From a checkpoint of a small mixture-of-experts model trained on Wikipedia.
Size: 13 layers, vocabulary 16384, 52.9M parameters.
Experts: 20 experts in each of 12 layers, 96 SwiGLU neurons an expert, 2 picks a token, a softmax router.
Training: a variant of SOAP for the experts, 442M tokens, 5898 steps.
Below are experts of layer 2 (counted from 0) of a mixture-of-experts language model. Rows are named router (the router's row for the expert), gate (a neuron's input weights, with its number), up (a neuron's input weights, with its number) and show model dimensions 0-95. Each number is 500 + 40 x the weight over its row's rms, rounded and kept within 0 to 999. Numbers have three digits each.
After each expert's rows: "comes after" lists some tokens at least twice as common just before its tokens as in all text. This comes from a sample of Wikipedia text that the model never trained on. Tokens count by the router's weight.

# expert 7
router:548488474427490477429467545563501464508447435521467547556551536524514422571553480566470519486532531491514509461428478512511482458541476485474538459464484451543512440445480588498514532563450529523441551462519476501465491526533497542441548544454507562530499507487516590490476501547464528516
gate0:504464506549540535498459549569496492510474497504549545465511518483559477525518463515452522433503524505569578472444421527496521489512490470475491515439480507537517463564483558496542570612450531552480549484468489555471497464527474485448495486559480468506513584490473527430467454502507474520
up0:487481445527491561606478483565559502501480518569449490549471549483477560506434499448532482426501543462541460501559477521505478490525494535538555470498535560552476504437419469519588505407490513455499545482553498495453483590525498534517457560462473493550460469501557442489498458548473490486
gate1:484515549511530433543464493503569489521452461498453545549588527501496474496515479565475606504468564498563442497502516531532491476495523447476507478492488476522490484510461508504481489525451523525495470522531526597482472515531599481490522574546437473512551574400556490457443448505447487465
up1:502473480559485464422468482542509522522515417496515560486449497488497460514482496447528515472597535562525505468611468412473456513496546549482536511506555437524438466526517476568460499505532447542558488525554476492502493547465548494517517481516487514551475492469526539549541441541501484516
gate2:465466509541518516439537538536538461513535484511449534566489523579555486481464503499526550518413529518571492496504524510522512510473473456456479467490418508523497456368489518501549474476439532441461505435406471510523450497519466556454473541521554533510483496509464465446504509485537496512
up2:511573498527530543418508509483478506487514515584532509547486506598483568513565526512457491540568550470543393518502461527460475503489511535432528564537522471484455521507519511586515510526570538553474465525464495465467472531528491536470458550446439472515545504548506528484526432442564575456
comes after: "\n", "|", ".", ", ", "\n\n", "=="

# expert 15
router:526489464429537514435452524545517462505443454536468550552514547492479478574532477561429530471471521467535489466444460527532488467554435464482526463461477460542520450478491566507510519553467510539469549479527479492498490554548497535431553540483469533542482517465566559483469498564470532515
gate0:518521492565580475442499489533478480523420451512446578502585519476545467520532444475543476470524537486533561456463501525476548478536494463484508482457489483549538467544470545518522519508473526514494557466541438531415444454476425551474497526519492529532528493528444578487433458546477557484
up0:539451581489512525494458482537544462483534498502491523502475549425522457427520569455521532525529514498511509440500531544645462616462469532565484468485547524511403502496511475598452558449491513507497471547552467487531494497531566564550476540504497503455509449407582528448524494524483424474
gate1:484540520442580471516493475526567483585509462574491535535505556531473441509472412498531490493484503512539555473486501511508525453437512468488493493538487485504548459492466535538589463504461515583495499505509500519431495429549426488476543545532510551466583516577462447498468508496488479550
up1:530493504452558431470519486551452482465464508490480505506511480470499451530451554497483476524544507469472536484463407498525559453543530527567473432480485495505507528545545539490499505506449546497458423493490443448500493502446465545468565504532526515499501551491476495534447512531582545424
gate2:517455501555531516526493562489527479498492451524526519537485527463561533548535454496455539485448488421522496448466495547515487551459480463554571493446454450513504456505495509494511519494491512435468568459493484540482553527586506541506540522449511557539515442442509513480462450509476477433
up2:567529509480473555528540520480441460454521450470507472421501502527480491524509513617593476510558472454485422501463513532458437466383552499553498542516492526464430475483515458439499459484439498518524506528393440468470517493516564448507492460471496477514471501429577515531474518488448494496
comes after: "the ", "in ", "\n\n", "to ", "- ", "and "

# expert 8
router:526462462402518491429465526553528460493459449533462546545534550502490446563538469574418535475491530478530520449434481512529499438553452464471536474458469453550532443464476569496526535560465511533464552480534474494478485555546488556453553528494474536531474529482546575480465499550480513511
gate0:530543458476500537470496564509518467537529501437444501472564474530476490492478410509510516462503554465508504472480455496488542495529582420480483424493500349534493458488487517516548462518514559528460537483610502525490493597537465490571496517427496580475449551510542499476481494515434469531
up0:532448454464560450452517503502488506498424477484468511517466421485516510481529563548528531524536536458553466563397477497492465471504474526493497510524462510485544489542526485518532490479510589441478500485477489482528498475503481536533504500549462497437420529414524506463490529552465486560
gate1:520523521492551434454522531487484471542513465563431496585578501544516447500547508506585473482410520527521507527486477548525427531508465497513470469510439488456476505590425528502490542505485514468486480479505523544483521535547469446508486509548486454565425543574492516477468463517487490494
up1:438484524440498504435551442504516606493546561511564501525488525394517474600490519518495461551441514489471531522439427482515569432505485506477512493511555507500537492520524514524494472516542516568472464553547490499529536434529490517464521504484544526506518510486417547529460528511557481497
gate2:533527461500520503499468501512526462562484473474511550517598503557508451531476534479468466491508598451466475488436540513528476493600504462446527500491512488488554464503442563480459531525551500536473550527508482493499471472531449534492507478458540487502472532517544533494480468525469524503
up2:521507466505517459453487548576546475505428474541436511498494539468515447510513473533499524455537558499542479455416428514524555448480479463468552447473445468568478452497459549515584548504450557486447535452522447527479438573545485533410541547530478523472473541510523538436490469544470452538
comes after: "\n", ". ", ".", "in ", ") ", "on "

# expert 9
router:538532478424506450438466526554553460505443451517451548577538521459502473574501447510447539481513513437555478458468464531493538472538422468495514470471476452546543440469461522515517532593429527542448488472515452489487506519549444537423548553523467538529473529507533570475458495563477497497
gate0:496564460517488449490491503534500438535452517494473523527517463505583516559467482537470448424499508490483421451511551440534414518525513454505542450481422484555552447509453540485477516520480508499465463489534389470507487483499458549492500494498465514531459496408518491494491488533460424443
up0:475531552546475520466565509471605491435562509458575501480488441500536463446519489495463539467495515584507439533522527407474502515499518522543487484521478501432492495523538452445417480422548456565504429521527516449544479475460513450520431481500549508456513444472501473552564544507521476486
gate1:495500486505488457478487512535526504549446477536508497499537556541554568562435447535480434537484535450549521485589420491454461514527464496424534509510522458564517507463466482486581504536509472562516581541475441520488481499482536508536524480449486500471495473550516453432456462503495543510
up1:473428547483498452421460486549450476548474465485504519490574438475509509511510524420469520551610477458541445436491459439493511519536472514464525462529434504511562490497535456600435503502488512584513548531475427509510519476485505482560481479453526567469530495517497504435498504530467534400
gate2:488427484514520578528495577551505456478465421481510524516514482506534477527554433445426539481522457431541494477510495512472469531491498497555509480454495513536576514483495522471509551535466537467484497450432457459506524440523445532486546488457550496467432442467543561498463492483517515453
up2:453444518446519506527500461537532521445479538503556521541453428520524437422540546485511528511436488519556606460475575484559532518500452467471515523521504497525574530463475429534530502494536559470519456518485547483520580457542510504502574488492486451499568518599517524565468480498561581496
comes after: "|", "\n", "\n\n", ")", "==", "==="

# expert 14
router:528452461437504481479461561551525432484435449520452552545536561503467459541564428531434522460467540517512506458451489488537507452565454465445547471477485466566536433432486570488502510575439523527466562472501496503511499550547504548441532516470502530539489533465509553497454510546460492510
gate0:533561498543498492431436499511499465547526429435468509504520494573516449508498494521528546472473541526517442454527444525458480482514514523453557472497481475485536476521503546530440527578546519516506516507481463488520381502485456484462520542538508516517516566506536513534504483550437462519
up0:520494504464503503484531460453457577474512471445518486400448487513502466490441440454569466487494472493487357504572476537468471618459575523513507517504574568455528539510494499446403446487518495478521497511541501456516465420441505482486463492551504447522542432488427467553497460501518576512
gate1:517462525491490569515462507510539489523528449481509534501519491479547471535542512454471557503419451507520486487541463554481581482482412498454532485525501511550458465474473439540510486517489507512489493491441490549451456491496495467432478517467502539520451533424466551466490444534448535502
up1:546504520413528578540535454570506517472488520511518503543547478547515361511538512514538546534468536493516476506462564469504517442460437539557489499526496545493524466532503487487459515459513512556487515507535519485506475550516541446487449503509503493474564529467428530488516484532536509442
gate2:552564527522532474495465578505510458578441489509460541515518536482486519562487482512491509480493503467511487498462451557516472507577616422455528494494512438505490496468506532459558468536494556530518495481503489531421469505560497502515441506538467506508494488493491506432514490541451497520
up2:471435487496525599527551535460483499540513567510520506500495507569503478476481482505487478430464572505539471464437538524557461474480516471577563481549460533446608505513485446524499570465451577467505549473474519413516488518512456515441588482569483519448646501441502489520467451528511512517
comes after: "| ", "the ", "a ", "(", "and ", "of "

# expert 10
router:524491476455544463442470537582569471505452424516449545563541520535474460580558447556442532468491494477532511467446488500495501474549483472474540475443466442567512460453494578484524521536453532506455519458559474489447500529522487551442521527483500551508480505490544565489475495569466528504
gate0:443481501580523425525516491528499468478531498495498438457536534468526488476484446567493536530481476480520396434507522492515550503568400520527553464495488535513540509431469529517525492487368451553480516473410521503491505523485509473470447529450518551513521514597481523497485460504458473452
up0:620530482495482566514521502560521447522494541516531472402476487514534522473451488498524481482547494449454586503477478540429500440510495497527414517418546516519464512514576463542470479469536540532475556524522561538470473439538498466457562501504527453521471498552430538528477506490529430523
gate1:630507479512539516516487516506518390554471492525469516530500548606416511524598360463482550452526523456497465455444484520482564523491509486573505534460462466487514502483477549558503472531470539519463536468546483500497454473529435461469546512429588517495532479491480482527497455521424512512
up1:513468500519446524509563507466474564455579604516512446536476509575518586390556467514538466555438452507451462556518494440472533521483486548531450543516486548503463580431494460417481464440514498507528489528475482499490519403455448441576459438496536454472429428491552432545587520461480508485
gate2:543507434533543500501483537465528442500497453484488492525567453451460492523516458444567555514514516519530455466470452567493496508531478489452510425458507530543531488448462542477535501491433492539465542460444505532418450521504451517529515513484452540489463523479500457465509465562483494552
up2:576485530592549540518547481524526427427526518503541546426525476435499519483587419560478565466490490543473488524479468535530551528464474525497527519497479529545469494440513467484517576480505511458458545480521489455555554507509473532500491515524554502503455540467519472577565434475462517551
comes after: "the ", "in ", "- ", "(", "and ", ": "

# expert 12
router:532431476437504476452484498588451464505451433523445513554519541520484496538545482599455544500483524459534483453433488547543461407523403475455558476447496497540529453467484559524537540521455513515451565447482462538454480575523426555465505529467461542536435498492504537459460483546473488531
gate0:539463460556527551464490514518574488527496457509484479475529495445494523543480498550520436431529541465527569465525450514501538514483462491534507508407509412563572470554469530494543542469484483462501545511512526549463468483533485483456511556486457517494442439508499491435532532539475551563
up0:541477530443527489443501492540479496499447488535445512500496551484498551538466510543442453500485474501454378479477505468524493490466536511432531439426465537510522484474501549527454496490435531478444498472485471482507496536558523534524514525613544545503464483551547476495473496497484507445
gate1:480500544562529531446524453577510514457511475511514483536485494395494451571438502484536591494539505401534451521487554546536468539509493522472549537475470507506544534518478501518475511506451520445499483498506492458438484564536528498485520502501474496481597499440599547486520451528499473486
up1:471394446459572471539512506479529477519513557517536560544538494543507385491520479540554419457527508465513597521484525575429465517459536444518485508528457471505438489504472470450597480481530471453523482462552521552511415522494518479538504495509442467447529548555421477530506540523535435494
gate2:405451509471529489533553481519549491557494492549488497554483545449452404518489494510437468456495562494516546474481491514522472544487530473520484477423541499520496484482452517499502503498440537532422519416525442524487490550524400487495489494427572471472485542501496504434519514510445440489
up2:444449536464502556566561434458476528482536555474561443467430428436469492445507537515548485543489487485440549540510539473452420549474542551520448574512541559449452562516527493500524456451506460503529473531489534483519533507435468471541448434480489451452492517525498446525550512448502503522
comes after: "| ", ", ", "K", ". ", "(", "and "

# expert 0
router:536493456411505495421460535563501468512440447523450546549539543500483460562534478557419544476504526477545519460446476524529489430550428476463550464474471455552515453461462583509511530573459521516445550468525463507485488557529506527438538533453470536535453517490527573470453476564474502506
gate0:453495504543472431487475591548446486493508506497483485513592508441622446484506488450468483497573503440527465493522490474550458447498434494445570440445519444566509509480436534482506486469431547488460509469503480543506535495514462511527534463448444550534432615441586497476448429547438537531
up0:389485580526553496450516491505517585448515510543576507568474508420499522485494533401458602530539436463546460483523545509522587514508536503497529548531516560464549532464517486478472470528407514562470465554572524444480472521501515535498452548447504508494616469557462507549457495462514582473
gate1:492465500485531527518467461531509475489469435525499544600514525542500491498502472486462526455508514530567481433476482550511557517553544478437543496478476542514511452471429570585516506511453554501465454459556500577534505527543481531472533548464508579551599523543520532471460464503479535477
up1:543583438497549467537528567563482500494473495519494434465513517498517518472500471532490431485496487425493448507524414547498434421483446529490509434468484491546506473532495590511512556461484536485482559450403492483524468492506432531480550530515513489518376499484503457524472459552510496574
gate2:544536427559536475500412527503483493484486445548436478556501530567491439514442485494517457495453569431499403504522464521560440555436537490459529462510483522470484486441464518534534481497472524520508571457546426522561429501521526545499529539529519569524481518507546420427519425501447496430
up2:469593419556570477471551553531522439503510504504501507527460484493544476547547450484551472533534485415524473443532497447479432380417487520494529468478511518459552476525432479560483487523475566486514554484572441495398423536486417485493492534475424449536564437583537532474461491504537483526
comes after: ", ", ". ", "|", ")", ") ", " "

# expert 19
router:580515469491517473441470527535488482517431441531453525478502523539543434521466511529509533487500504421526529462460461555539455449551414460449538478484487501543501431466453521546504549550469518545456527450467461486466455527524497545403527542479495527523463500502504556480445470534465456530
gate0:468490491549527494393468480510520518583460525525497547475552531486430433527427516449496520527515481536591512471453470576562569503519454468499495566506463529516467465458534556477474499458488463481469460483498541587491467445522491503487484593492439545640599533459487490521480444536515463505
up0:486614467430484446528524463510526542520431516567512487621512525443509505470415384491467470431482514490537527461451453567580457504484522474536528466532431391555514489531474559490527550542445549488446450500569487499532533519520521564573603513437460468448583550527494496490523485501525545480
gate1:583555430541568522527517547553535509547464484507527499488522586374558448491509483486519511548505547502486496501491530554489513489468394429430469466488493607538651526496459486452502476525510538447474528469525580570527438477495510496477554505518497491547529505526548550457451485533508441483
up1:564407490489478486525484492529535506484515479499542498455494508556407516472495529403499492463502558620564511497580503473570483468438427515524539515514515514543500499578514430520510515553503536588485470492502514498542534477543465552493452480542528486492512573483498541471477400491476448563
gate2:490528463545503540376437509557495471522440439496453500427512491498455460490447524532491470512509478453491562466545483492458460407554455492514531449519453502477505420526493547415486549527455512518512523468465479460468484490482514512471567498476544536545503512471588539464486473471408468506
up2:485534504465544497621528473489533517486519534579508474577505543502497549548569396475488494496439512522500518536450470480545529559446544502475500513472482360541487553490471530540537497500455511438506496506612490426531480602534461480500522536525486471492490567520480464522477517527486504502
comes after: ", ", "- ", "C", "\n\n", "was ", "S"